From a checkpoint of a small mixture-of-experts model trained on Wikipedia.
Size: width 320, vocabulary 4096.
Experts: 656 SwiGLU neurons an expert, 1 pick a token, a softmax router.
Training: a variant of SOAP for the experts, 1157M tokens.
Below are experts of layer 5 (counted from 0) of a mixture-of-experts language model. Rows are named router (the router's row for the expert), gate (a neuron's input weights, with its number), up (a neuron's input weights, with its number) and show model dimensions 224-255. Each number is 50 + 10 x the weight over its row's rms, rounded and kept within 0 to 99.
After each expert's rows: "comes after" lists some tokens at least twice as common just before its tokens as in all text. This comes from a sample of Wikipedia text that the model never trained on. Tokens count by the router's weight.

# expert 16
router:54 63 40 37 50 22 56 49 42 55 64 43 47 57 48 49 49 66 57 66 55 67 54 35 42 43 56 43 61 52 54 63
gate0:60 58 49 53 35 65 43 52 53 64 61 53 48 54 53 55 39 26 42 57 41 53 50 37 45 67 51 57 37 37 52 30
up0:49 50 42 55 44 36 59 35 50 47 66 30 43 56 40 56 59 41 42 43 48 47 58 33 61 54 41 45 62 36 60 62
gate1:51 54 60 46 62 35 46 57 30 63 54 50 60 53 37 57 49 23 62 51 55 51 75 56 37 45 56 43 49 63 38 56
up1:47 30 69 50 46 46 37 40 64 38 29 39 43 46 48 56 69 32 40 47 53 41 44 60 53 46 35 44 35 46 48 32
gate2:50 38 50 51 57 35 53 64 21 46 64 48 35 50 59 41 48 48 56 47 56 48 70 47 42 59 59 74 64 59 49 57
up2:45 54 63 46 46 75 43 53 41 53 51 52 38 39 42 35 50 53 65 53 45 34 54 68 63 40 34 40 48 37 41 74
gate3:45 29 58 45 46 61 45 44 40 44 52 34 73 43 57 49 51 48 45 40 53 36 43 55 40 37 43 39 44 17 39 35
up3:45 46 36 44 50 38 42 46 55 39 50 39 31 59 41 43 34 46 35 42 51 44 66 48 39 51 61 60 49 48 41 40
gate4:43 62 54 35 47 44 42 44 44 43 43 55 50 46 51 44 54 51 56 68 34 46 58 34 41 59 31 55 61 43 37 51
up4:56 48 67 51 59 55 51 41 49 41 57 58 44 47 45 48 31 62 51 47 47 35 46 40 47 66 47 58 76 43 78 56
gate5:39 27 61 59 65 48 42 55 66 64 49 46 64 63 40 61 38 54 54 60 64 38 29 53 49 61 37 45 63 55 59 61
up5:52 57 51 53 64 47 56 48 52 50 46 55 56 56 46 57 47 51 55 63 45 28 55 25 43 53 53 48 47 57 58 55
gate6:48 54 52 53 49 65 63 32 29 59 47 51 48 57 56 50 49 46 45 59 62 37 46 31 42 50 51 56 33 53 57 71
up6:43 68 57 41 55 56 35 44 42 41 46 60 54 36 59 36 63 65 77 60 60 50 31 57 53 34 37 63 53 53 50 47
gate7:63 44 46 58 43 32 62 52 54 38 65 40 38 54 35 39 56 49 62 41 49 53 56 52 28 50 46 68 63 30 57 34
up7:66 46 52 62 28 61 50 63 48 59 38 51 49 45 55 36 43 39 51 43 59 51 49 42 63 40 54 33 51 61 35 64
gate8:43 71 37 31 61 47 46 50 48 64 44 47 43 49 50 62 34 53 61 55 48 40 38 44 56 57 50 40 55 49 52 59
up8:46 55 47 43 51 58 54 48 50 46 42 42 14 62 57 48 62 56 36 47 59 63 71 44 51 48 58 41 44 56 63 49
gate9:54 40 51 54 48 47 59 65 45 56 43 45 48 50 50 41 65 63 51 42 54 55 42 55 35 46 45 50 61 28 56 47
up9:59 53 54 61 39 61 53 59 54 44 43 55 47 55 65 65 44 58 42 52 45 48 73 48 42 43 32 32 56 38 48 61
gate10:53 57 42 58 52 37 53 47 36 43 61 49 51 39 55 67 72 51 44 40 53 53 41 63 55 34 44 75 65 62 57 50
up10:47 27 55 58 58 47 32 50 55 52 46 46 38 56 62 33 40 66 56 52 37 53 46 53 51 61 41 25 64 48 41 47
gate11:48 45 55 41 51 36 51 61 52 38 55 53 45 37 39 53 46 65 52 52 58 47 41 42 51 41 44 77 54 51 54 54
up11:45 49 41 58 62 59 54 48 54 51 59 50 54 63 41 59 32 51 64 50 49 51 41 66 46 48 56 57 60 49 51 45
gate12:46 50 51 38 33 62 34 56 70 39 36 69 49 55 47 47 49 42 34 49 54 53 36 52 59 55 61 50 31 49 41 50
up12:40 43 54 53 62 31 50 38 39 51 52 57 54 38 37 23 57 47 45 50 43 44 52 47 44 55 57 59 55 44 62 46
gate13:44 42 43 47 42 44 40 55 35 52 46 37 32 45 48 65 46 60 59 44 69 41 49 52 61 43 52 47 51 24 52 46
up13:44 39 33 57 60 36 34 36 49 53 30 52 63 49 51 33 44 37 40 49 35 57 54 47 50 63 60 49 58 47 48 55
gate14:50 60 40 49 46 60 53 36 50 41 56 54 61 59 55 43 54 54 49 63 65 53 63 40 48 43 50 51 65 23 38 69
up14:39 50 40 46 55 32 52 56 32 79 55 49 50 50 36 46 47 43 40 55 52 51 60 71 37 40 51 64 48 61 70 32
gate15:57 53 39 62 51 36 43 34 49 58 41 43 55 64 54 35 47 47 57 42 54 56 37 48 49 49 55 47 47 53 70 57
up15:32 54 43 62 47 48 44 42 58 48 59 42 37 53 45 57 57 44 28 50 55 47 31 54 39 62 39 57 29 42 44 51
comes after: " ", " (", "–", "-", " Ab", " \""

# expert 7
router:49 47 55 56 49 43 57 59 50 44 49 49 50 31 48 40 53 40 51 47 39 47 44 33 44 39 40 74 46 45 56 52
gate0:42 40 60 57 39 38 51 48 52 58 56 49 44 41 53 45 51 53 50 35 50 44 60 73 40 42 54 46 41 28 42 58
up0:62 33 48 41 46 66 60 64 54 34 51 52 54 42 46 43 32 61 49 32 40 54 40 46 59 56 66 64 46 63 52 45
gate1:54 66 36 59 59 61 55 52 59 34 42 46 36 54 37 54 42 68 51 49 59 68 63 55 63 51 45 47 55 46 46 46
up1:45 59 43 47 55 48 55 48 46 55 42 44 45 44 39 51 54 51 52 49 56 40 38 47 56 43 66 51 68 39 53 61
gate2:46 62 38 69 42 50 57 60 36 49 69 46 57 48 50 65 63 46 64 45 56 68 63 44 28 54 44 59 34 64 53 57
up2:47 68 37 63 52 47 56 56 62 61 51 44 69 51 53 64 56 33 52 42 48 50 63 66 50 44 17 41 41 48 62 44
gate3:50 40 42 56 35 49 67 46 39 58 54 47 44 41 45 60 52 44 35 47 45 45 50 63 58 38 33 42 42 68 47 62
up3:36 67 42 45 40 36 54 44 55 43 45 51 37 62 54 62 57 34 52 59 50 67 51 57 58 52 74 45 35 71 49 44
gate4:42 34 58 48 47 31 36 61 58 50 74 57 49 56 70 62 43 53 45 54 56 45 38 46 49 36 49 66 41 58 49 57
up4:45 45 43 49 65 41 43 76 37 57 44 36 47 56 49 56 43 52 47 38 46 52 36 37 62 68 51 57 52 39 49 43
gate5:53 43 50 48 57 53 33 47 46 47 52 54 35 57 42 72 61 42 71 63 62 60 38 59 57 42 60 31 40 51 52 64
up5:49 46 66 45 42 44 53 73 53 51 61 52 52 51 50 45 41 50 43 58 58 56 43 55 58 57 50 48 62 72 34 46
gate6:56 65 42 43 30 37 55 55 70 57 33 51 52 51 38 46 56 48 45 72 55 46 67 34 68 54 50 46 46 44 42 70
up6:22 47 56 57 43 62 42 54 46 38 44 42 51 62 36 63 48 49 49 57 42 38 52 55 52 33 37 55 49 45 46 42
gate7:47 45 55 56 56 29 30 57 49 29 53 57 52 47 52 54 65 51 61 54 58 51 68 58 51 56 47 36 48 39 51 43
up7:50 36 45 46 41 58 31 53 32 64 49 44 50 58 49 41 35 55 57 44 59 48 54 56 46 49 35 60 54 56 38 36
gate8:50 39 69 61 46 35 55 55 45 39 51 49 39 56 63 44 59 61 61 51 46 49 49 56 45 49 51 52 48 53 43 47
up8:53 39 48 47 61 42 51 48 58 50 70 38 40 48 45 53 53 53 45 40 45 59 60 62 43 55 40 54 59 37 56 59
gate9:49 48 65 46 44 41 49 53 49 29 51 57 42 58 51 65 39 65 53 55 59 50 51 44 54 53 54 52 39 54 54 53
up9:57 39 39 38 42 47 68 57 45 58 50 42 31 26 44 53 53 45 51 40 34 49 45 37 48 42 42 74 55 54 74 52
gate10:55 53 62 47 48 47 56 50 54 39 56 36 46 62 54 41 47 44 59 31 52 30 54 57 51 60 55 38 48 54 48 42
up10:67 53 66 58 36 52 40 51 52 32 66 56 49 51 57 62 59 56 52 58 57 25 60 40 64 44 70 64 42 51 61 49
gate11:48 52 45 47 56 46 48 52 37 53 48 62 47 41 22 45 65 38 53 41 46 61 52 34 56 45 44 49 48 47 69 53
up11:48 43 61 49 48 73 59 43 48 48 63 62 56 47 60 40 37 61 58 41 52 51 43 46 66 48 54 40 55 54 60 48
gate12:55 61 48 50 45 51 56 51 57 48 58 50 47 49 46 38 50 34 62 67 40 47 49 63 68 47 24 45 58 55 38 48
up12:67 48 26 31 48 44 45 49 51 46 43 42 67 64 54 45 44 67 40 64 41 68 46 31 40 56 69 49 29 44 49 63
gate13:19 35 55 45 44 48 57 42 62 43 37 46 62 28 59 56 49 47 55 53 48 57 53 67 50 65 67 58 57 59 35 46
up13:68 49 43 50 64 62 27 50 45 63 32 57 63 52 41 55 33 55 37 50 54 49 53 50 44 57 48 55 49 42 44 40
gate14:33 25 67 55 40 47 34 61 68 45 39 48 51 40 75 51 66 47 55 56 41 53 48 53 48 62 44 49 39 46 46 48
up14:51 62 31 48 68 61 54 35 39 60 59 49 51 69 40 46 29 62 40 48 70 46 49 50 62 63 46 48 47 55 54 47
gate15:52 39 55 48 49 44 59 61 34 45 60 21 35 37 53 53 44 52 54 37 51 50 71 64 50 46 45 59 65 53 45 56
up15:72 54 40 55 54 62 49 49 65 49 46 62 45 63 40 38 45 40 69 45 54 68 48 42 47 51 60 57 39 35 64 66
comes after: " |", ",", "|", " in", ":", " January"

# expert 19
router:59 40 64 65 40 45 51 72 53 49 59 49 60 65 44 60 52 41 55 67 54 57 36 50 40 57 53 61 35 70 58 77
gate0:56 59 60 53 32 58 41 74 59 61 55 50 45 67 30 53 65 43 56 53 60 28 59 53 52 68 55 60 50 69 45 42
up0:58 68 46 63 43 44 38 46 46 38 43 67 60 55 60 45 35 48 54 68 52 48 59 39 44 49 55 44 62 40 62 52
gate1:28 58 63 41 44 46 60 74 60 66 57 51 51 45 50 39 47 47 49 50 48 50 48 34 48 43 34 42 47 62 51 70
up1:32 54 48 53 37 40 52 50 43 59 58 55 69 59 50 51 36 50 73 40 33 43 56 30 63 54 45 36 48 57 45 42
gate2:63 38 42 50 40 47 47 77 40 41 49 48 55 46 43 64 60 70 47 34 50 57 44 48 44 60 59 57 39 49 46 52
up2:56 39 61 48 53 45 66 58 43 56 52 47 61 62 68 53 44 52 57 53 54 62 63 18 69 44 44 52 53 46 50 51
gate3:53 59 43 60 40 42 50 62 22 58 42 54 49 55 49 57 56 49 53 64 38 42 45 54 46 39 60 48 51 39 64 42
up3:67 36 60 53 49 50 49 59 36 53 33 59 48 29 49 46 56 47 59 53 46 41 38 53 48 44 47 46 33 55 42 50
gate4:42 54 53 43 51 68 54 67 50 34 45 50 41 47 63 52 53 41 59 55 43 69 55 48 35 36 38 51 65 53 46 51
up4:56 45 58 52 60 37 39 39 33 67 54 43 54 57 55 40 29 50 38 50 42 53 39 47 66 58 40 68 54 38 46 57
gate5:48 43 72 55 50 61 50 63 46 42 47 64 37 57 41 50 51 62 69 64 60 54 50 55 45 47 40 42 58 53 46 57
up5:61 43 68 56 40 66 48 52 59 39 59 50 46 62 54 42 49 61 55 53 67 46 34 48 38 58 39 51 44 66 58 59
gate6:37 47 68 44 47 48 62 40 33 54 63 59 44 53 46 35 55 21 60 52 37 37 58 22 56 45 43 40 35 50 38 48
up6:44 29 65 49 41 62 42 62 46 54 59 60 46 50 59 41 44 37 40 48 41 41 49 45 56 68 42 57 41 45 28 30
gate7:55 61 55 56 61 52 32 53 40 53 49 55 69 63 46 58 69 54 59 46 42 56 44 40 50 41 42 56 47 50 41 61
up7:63 64 56 58 51 63 56 37 62 45 49 56 31 47 52 58 50 45 29 39 42 35 66 70 60 40 54 55 45 37 43 50
gate8:44 31 51 49 45 40 62 60 57 40 46 64 43 56 40 40 59 52 53 57 40 51 43 56 41 60 58 49 62 52 48 49
up8:35 53 51 53 78 57 52 43 45 52 43 44 47 46 57 46 42 54 55 61 42 49 36 42 36 46 64 39 42 57 33 68
gate9:43 40 44 53 50 47 46 54 42 58 57 63 42 54 50 62 65 60 51 40 53 55 45 41 65 53 58 49 54 54 51 67
up9:57 58 67 53 43 48 54 40 54 58 43 43 31 51 58 33 48 45 60 48 44 49 45 45 47 40 45 73 73 69 31 43
gate10:55 36 57 48 54 56 76 69 60 50 43 56 44 62 54 48 44 35 34 71 48 44 54 61 29 56 54 63 49 53 63 53
up10:60 42 46 51 59 44 67 47 38 45 58 42 55 47 41 61 43 54 57 38 44 65 44 46 61 41 51 39 43 38 45 35
gate11:60 63 53 59 40 58 46 53 47 50 55 54 36 57 34 49 59 42 52 56 76 35 39 68 46 55 51 49 55 38 64 48
up11:52 69 42 60 66 35 37 35 38 63 51 53 41 43 45 51 72 72 56 54 67 33 44 64 54 36 54 52 53 42 52 62
gate12:53 49 68 69 51 47 42 50 47 53 46 58 49 46 47 29 58 34 59 55 63 61 48 51 47 59 44 43 46 42 45 49
up12:59 54 47 72 46 34 48 66 72 59 39 43 44 60 41 46 51 62 59 51 60 61 58 46 56 44 34 40 50 53 67 49
gate13:42 41 46 66 41 43 64 36 46 53 47 50 46 41 49 33 47 50 57 43 40 60 55 32 52 29 40 58 48 66 53 52
up13:57 47 52 67 34 50 40 53 54 40 63 60 52 58 55 56 46 54 45 70 46 44 45 50 58 50 38 60 38 34 57 52
gate14:37 54 36 56 49 39 57 50 36 63 51 37 71 44 40 47 42 53 46 70 36 51 54 43 33 54 34 36 47 34 48 62
up14:43 38 35 52 47 49 42 46 41 65 45 45 49 49 60 58 53 55 45 53 41 73 54 51 36 45 53 45 49 38 42 57
gate15:48 52 39 62 60 39 61 58 44 58 43 55 46 41 52 50 67 51 48 72 45 33 73 61 55 48 49 59 49 40 36 37
up15:54 48 50 59 51 39 69 56 53 54 57 58 53 58 59 43 44 41 51 63 42 50 38 61 51 63 36 42 57 60 58 50
comes after: "\n", " (", "I", "-", "E", " A"

# expert 9
router:57 48 72 53 71 64 52 37 53 44 77 57 55 50 56 66 42 58 57 49 48 28 56 39 56 57 52 32 40 55 56 39
gate0:47 54 34 54 40 65 48 30 62 46 47 68 59 64 53 51 33 48 45 61 60 35 42 56 62 40 63 48 60 42 47 57
up0:50 30 49 70 49 43 49 35 39 45 64 43 67 50 61 45 50 51 67 58 53 52 45 45 61 52 38 57 53 51 34 46
gate1:64 44 55 47 57 59 43 45 39 37 45 65 64 53 41 38 36 70 52 36 43 41 47 60 61 47 36 40 66 52 49 36
up1:63 36 42 34 60 46 44 62 57 65 46 58 39 55 46 50 25 55 62 53 45 47 46 56 42 37 62 54 38 42 50 39
gate2:54 37 47 46 51 68 54 44 39 69 55 50 40 59 42 45 39 50 62 39 43 54 42 59 38 60 43 46 56 59 35 61
up2:42 54 39 53 60 34 36 47 45 57 45 58 38 57 59 56 29 34 50 43 68 68 47 47 42 51 43 54 38 28 44 51
gate3:65 43 53 51 44 47 43 45 60 56 60 53 60 36 50 41 68 57 45 49 39 56 53 29 45 39 61 58 48 57 44 55
up3:44 78 40 53 54 53 75 56 53 33 33 57 43 37 54 65 55 55 55 40 64 54 61 70 40 48 35 42 34 47 36 59
gate4:58 65 75 62 58 53 43 49 39 41 57 64 36 54 62 27 42 48 50 44 46 26 51 63 62 59 50 48 57 67 63 42
up4:56 53 48 40 50 58 57 42 46 45 56 33 64 34 32 55 52 59 52 57 44 40 67 54 62 67 47 42 43 50 64 46
gate5:40 45 54 46 39 35 43 49 51 42 57 38 46 53 58 52 44 35 57 39 55 55 47 59 51 46 27 31 62 53 61 54
up5:43 45 54 46 50 64 60 39 52 72 47 57 55 43 64 52 32 45 47 57 42 52 54 53 44 64 42 51 44 40 61 49
gate6:59 42 45 46 70 36 63 49 83 53 49 47 31 48 41 66 69 32 43 46 53 43 57 62 46 46 47 34 52 65 53 58
up6:44 51 38 51 58 49 51 33 60 50 50 50 58 39 36 34 45 58 63 52 55 37 70 48 54 48 47 39 49 47 28 41
gate7:49 58 49 53 57 42 46 66 56 67 45 51 51 62 33 51 53 37 48 49 51 47 56 58 45 39 65 59 51 45 47 57
up7:65 49 59 48 44 44 54 39 43 54 67 41 50 48 48 42 53 55 62 57 59 60 37 42 45 62 40 41 46 51 50 41
gate8:46 47 50 38 32 44 40 69 40 47 48 58 33 68 46 56 42 45 56 46 34 25 32 48 57 47 56 53 43 56 48 36
up8:47 39 46 61 42 56 53 32 42 57 47 48 38 46 63 35 52 55 33 55 63 36 52 43 47 61 57 56 55 53 42 58
gate9:58 52 50 38 34 52 41 56 46 51 46 32 32 39 52 51 54 48 51 63 56 50 57 62 49 44 70 63 47 57 48 46
up9:61 51 51 41 57 42 50 43 50 54 40 53 48 47 39 43 48 55 26 61 50 25 53 43 62 54 31 45 50 58 56 35
gate10:67 40 58 48 66 50 58 52 45 62 54 39 60 31 60 55 59 54 40 51 30 59 47 29 50 43 38 52 56 59 44 37
up10:45 41 58 39 48 38 58 41 51 62 50 52 53 37 59 41 52 55 51 58 50 57 46 40 46 50 55 46 62 36 47 73
gate11:59 48 47 45 52 47 57 64 46 61 43 34 44 44 57 60 44 47 43 55 41 57 42 37 45 34 55 36 40 54 44 40
up11:51 49 61 55 54 41 63 46 51 47 55 64 52 61 27 40 36 41 58 43 38 49 45 68 60 44 45 44 30 48 54 49
gate12:79 42 56 59 62 51 55 45 53 72 59 32 31 30 51 56 51 47 40 61 42 39 41 49 27 48 61 44 48 57 57 45
up12:33 55 54 59 37 67 46 29 44 60 47 61 45 53 44 55 38 77 43 67 44 42 55 40 50 68 49 65 44 41 53 44
gate13:44 43 55 64 34 61 50 71 40 50 43 38 46 71 45 39 54 63 44 44 63 45 44 54 47 52 54 52 48 41 72 46
up13:70 65 40 44 58 71 57 51 42 31 49 60 63 33 40 48 53 55 62 51 48 53 39 51 45 47 28 38 52 47 59 67
gate14:48 43 70 41 58 34 57 68 48 38 74 45 38 39 44 51 49 47 43 46 35 43 42 48 46 54 39 47 60 48 47 33
up14:34 43 32 42 31 62 47 26 53 52 29 44 53 38 37 56 47 55 63 55 49 58 49 66 45 59 55 48 43 45 56 65
gate15:53 45 48 43 56 28 45 57 47 52 50 33 44 19 30 51 63 50 42 82 59 51 38 55 44 55 57 42 35 47 43 38
up15:28 63 59 71 43 47 51 51 40 42 57 60 59 62 59 47 41 55 43 32 53 39 47 65 46 61 50 43 61 42 54 37
comes after: "0", " ", "5", "4", "3", "6"

# expert 2
router:41 62 53 64 34 47 49 48 55 52 45 47 38 44 49 55 47 53 44 42 60 58 58 48 40 61 46 38 40 49 54 46
gate0:49 51 49 43 42 41 53 45 50 43 50 40 48 37 44 64 43 62 39 53 54 60 36 38 46 53 53 61 46 47 40 72
up0:51 56 53 39 49 55 54 62 37 57 53 46 40 43 60 43 51 52 56 24 51 53 39 53 46 69 47 37 49 39 43 39
gate1:52 57 50 36 60 34 43 40 58 46 39 51 57 36 60 46 54 64 48 38 56 67 43 49 46 36 61 41 49 58 30 41
up1:52 47 42 52 48 43 67 35 46 49 43 66 47 60 48 42 51 52 55 70 60 54 40 61 50 78 41 58 65 47 46 41
gate2:32 61 48 62 48 54 52 65 57 67 45 50 76 39 71 48 48 52 50 57 46 62 51 27 48 30 56 55 43 51 61 25
up2:67 53 53 36 58 39 58 43 50 50 43 55 27 74 42 54 46 29 60 42 52 49 40 54 54 44 41 38 63 45 46 70
gate3:46 38 32 56 37 39 65 49 69 52 49 47 43 45 35 63 31 38 37 45 53 50 56 35 46 39 33 32 49 48 60 43
up3:40 47 68 47 54 39 27 43 41 46 61 36 72 64 43 54 39 58 45 49 49 45 63 58 60 53 57 52 48 49 35 47
gate4:59 48 52 65 57 70 60 66 44 48 51 63 56 53 47 45 53 48 58 60 45 54 43 51 47 59 51 54 38 47 54 54
up4:55 52 48 65 45 39 52 53 40 46 60 62 41 64 65 38 63 38 43 53 56 37 51 42 46 61 40 52 56 52 43 52
gate5:59 52 52 64 57 47 49 42 47 40 60 49 58 57 42 57 72 46 44 51 59 55 45 48 26 50 52 40 47 73 31 39
up5:69 50 45 63 48 38 57 59 53 40 54 57 51 61 62 58 45 57 34 45 47 41 49 59 46 33 52 49 53 64 38 53
gate6:61 36 49 52 47 64 43 52 45 40 69 50 64 43 52 43 54 47 41 49 46 39 55 66 62 61 64 42 56 46 58 57
up6:53 55 50 38 30 39 59 51 46 59 71 55 61 63 53 43 80 52 60 50 61 42 52 44 43 54 67 61 57 48 48 56
gate7:53 45 39 57 46 66 46 46 40 59 71 59 52 72 60 41 55 69 34 43 45 53 47 40 56 42 39 38 41 41 50 56
up7:63 61 45 70 45 52 50 47 46 57 41 49 58 64 57 50 56 41 54 61 49 41 65 46 69 46 48 49 64 35 66 41
gate8:49 45 54 26 38 52 57 24 43 40 42 37 38 65 49 60 52 50 39 63 49 66 48 39 49 52 42 49 52 46 61 44
up8:46 55 54 77 63 63 35 72 55 43 48 74 52 45 50 41 34 37 56 59 65 49 48 49 54 54 49 47 49 64 38 55
gate9:47 54 49 54 48 45 31 53 58 31 52 70 49 69 38 38 51 57 52 64 36 56 41 42 50 46 51 48 47 50 51 43
up9:55 52 56 42 21 55 59 47 54 55 34 54 52 58 41 51 57 54 46 36 52 56 38 57 55 55 50 48 50 61 63 54
gate10:53 43 38 58 48 57 57 41 58 42 61 46 62 56 56 52 41 46 53 35 37 42 41 60 56 36 27 45 51 33 57 49
up10:67 60 50 58 44 49 37 53 28 44 36 79 54 47 77 30 48 50 51 58 58 42 49 49 59 46 61 72 40 52 48 51
gate11:62 60 43 38 60 54 54 44 44 36 68 57 45 32 48 45 68 63 41 35 36 48 36 39 59 66 49 37 38 55 51 47
up11:57 40 56 44 53 34 53 39 52 47 53 52 57 42 40 40 60 42 40 57 44 30 39 42 63 67 70 45 40 54 59 51
gate12:52 33 29 48 45 47 42 47 59 40 58 54 47 49 64 59 28 65 48 54 52 55 37 45 35 45 67 53 47 55 51 44
up12:53 63 69 63 50 56 54 39 19 37 49 51 58 38 32 49 62 65 50 61 51 47 61 71 78 50 40 34 35 52 36 61
gate13:42 35 56 25 61 46 55 52 39 61 50 51 46 54 50 42 24 58 54 49 40 70 42 57 44 55 45 61 49 47 34 49
up13:54 56 40 54 36 55 53 33 67 39 61 36 50 55 40 54 54 55 57 65 55 55 34 51 46 54 35 48 49 49 58 64
gate14:55 36 38 38 49 46 53 46 70 44 68 39 54 64 45 46 55 58 43 49 56 60 49 58 51 47 57 55 42 61 54 36
up14:41 25 49 63 36 40 51 53 66 48 57 47 48 47 58 49 48 50 38 46 43 58 64 58 54 56 74 40 61 55 49 38
gate15:40 63 56 38 32 26 59 50 47 41 47 48 42 42 67 67 61 54 46 50 48 59 40 56 47 63 46 62 59 54 43 34
up15:57 58 49 63 35 49 44 32 69 38 49 31 36 39 56 37 58 57 42 43 59 40 43 45 55 56 38 52 36 28 73 58
comes after: ".", "\n", "==", " =", " ==", "==="

# expert 17
router:64 52 63 53 41 53 59 47 31 45 44 48 60 56 17 26 46 50 41 64 54 52 46 53 68 38 33 41 58 49 45 56
gate0:47 43 50 38 53 47 51 55 46 54 51 35 55 54 40 50 53 37 52 59 47 51 57 54 42 53 58 45 57 53 51 56
up0:26 72 59 55 59 40 56 50 45 37 62 74 47 47 43 57 46 37 52 56 63 55 52 59 41 34 48 64 59 56 53 38
gate1:81 53 63 49 63 42 51 38 37 55 57 60 50 35 55 41 50 63 57 53 62 57 51 41 61 52 63 38 51 38 48 56
up1:31 35 52 47 53 44 38 49 57 54 68 53 62 56 49 45 48 35 35 40 36 48 59 51 54 37 31 68 54 49 71 64
gate2:47 67 59 57 48 48 57 45 43 52 39 52 39 42 60 54 45 69 55 50 47 49 42 50 43 48 66 57 32 62 41 34
up2:54 40 60 50 38 58 42 30 71 61 62 63 44 70 54 49 58 47 50 63 48 42 48 71 49 60 41 69 50 56 59 40
gate3:47 44 47 61 39 46 42 62 54 52 55 45 48 57 54 74 64 42 56 43 61 50 40 49 54 35 63 47 34 45 44 35
up3:45 54 59 52 47 46 64 49 50 69 46 58 43 64 42 36 57 31 52 52 54 50 60 54 67 60 40 53 44 47 47 55
gate4:66 51 52 46 43 40 36 29 33 60 68 47 74 53 51 55 47 64 55 45 44 65 68 59 54 58 43 44 35 53 64 65
up4:62 53 66 55 39 33 65 58 63 44 40 57 57 51 53 35 56 60 33 35 55 44 28 51 50 57 69 25 56 47 51 38
gate5:50 45 48 41 54 38 40 52 58 55 59 47 61 53 69 26 56 42 41 53 53 38 56 56 62 63 57 51 55 58 49 48
up5:56 60 51 64 61 51 52 40 62 35 45 67 57 42 82 47 52 44 37 42 56 53 42 50 48 50 54 45 51 52 52 70
gate6:50 51 48 53 34 52 48 56 55 48 48 53 38 32 54 55 44 49 61 64 52 51 44 58 67 55 50 68 48 44 60 48
up6:52 53 43 56 53 48 44 49 42 68 49 28 46 50 34 41 56 36 41 45 49 51 61 32 31 68 61 39 53 47 60 58
gate7:62 52 43 41 25 45 49 59 47 61 46 66 61 45 58 54 63 46 47 60 44 49 55 49 50 46 49 44 49 39 38 30
up7:39 65 25 47 59 51 58 84 24 59 48 47 56 41 42 41 49 73 57 47 43 49 38 38 44 42 36 69 41 61 55 42
gate8:72 54 47 49 42 40 40 59 38 31 44 32 59 29 66 55 46 61 60 52 56 48 48 55 41 51 80 49 38 49 49 49
up8:55 69 52 53 59 56 51 66 63 58 49 67 52 64 40 50 48 49 52 46 38 64 40 46 53 44 73 51 33 44 38 44
gate9:55 38 45 52 68 38 43 37 65 43 55 61 49 46 47 52 48 33 61 43 48 64 20 50 51 39 41 44 47 58 64 50
up9:60 51 64 61 51 53 35 38 63 55 37 49 47 52 45 52 66 52 40 37 57 77 55 32 59 55 26 50 40 57 49 34
gate10:33 48 46 50 47 28 40 69 80 67 61 52 45 41 46 44 51 31 60 56 57 53 46 53 48 45 63 61 72 53 56 42
up10:60 52 49 50 51 61 44 55 31 41 34 39 61 76 64 46 65 53 45 30 40 41 57 63 50 56 51 54 42 38 54 80
gate11:41 54 52 51 52 44 41 55 45 51 24 47 48 45 34 50 60 42 51 54 51 43 28 43 50 45 40 31 49 49 47 63
up11:48 50 78 65 41 22 55 23 56 38 55 58 47 66 46 64 41 48 50 58 45 43 61 44 58 52 52 52 51 58 54 58
gate12:60 61 42 46 50 54 52 59 58 51 69 33 63 52 50 38 62 56 46 62 54 55 45 48 61 59 65 48 30 58 61 43
up12:49 57 65 64 52 52 57 48 56 57 59 22 43 44 40 56 40 53 49 41 59 37 55 57 44 63 58 71 58 53 46 34
gate13:21 45 60 41 46 43 70 64 55 48 49 62 51 48 64 56 60 51 47 39 49 49 42 47 44 66 55 66 49 56 47 51
up13:39 55 57 36 38 42 49 71 48 51 16 52 44 73 51 55 47 44 46 62 55 52 39 48 67 37 33 48 39 40 56 46
gate14:45 58 59 43 47 46 50 49 64 40 51 51 55 50 51 49 47 56 25 55 52 45 62 46 38 69 45 38 56 60 41 42
up14:33 44 46 67 41 57 52 46 35 49 54 55 46 63 49 53 49 54 52 52 49 33 53 37 40 62 51 69 61 57 51 64
gate15:42 45 39 53 34 50 50 52 76 50 55 51 45 40 45 37 54 72 41 55 62 32 60 54 35 49 48 65 47 62 64 45
up15:56 55 52 54 49 49 48 46 65 54 50 55 50 34 38 56 69 54 47 56 60 42 58 43 53 44 49 58 54 69 67 56
comes after: "1", "9", "2", "0", "8", "3"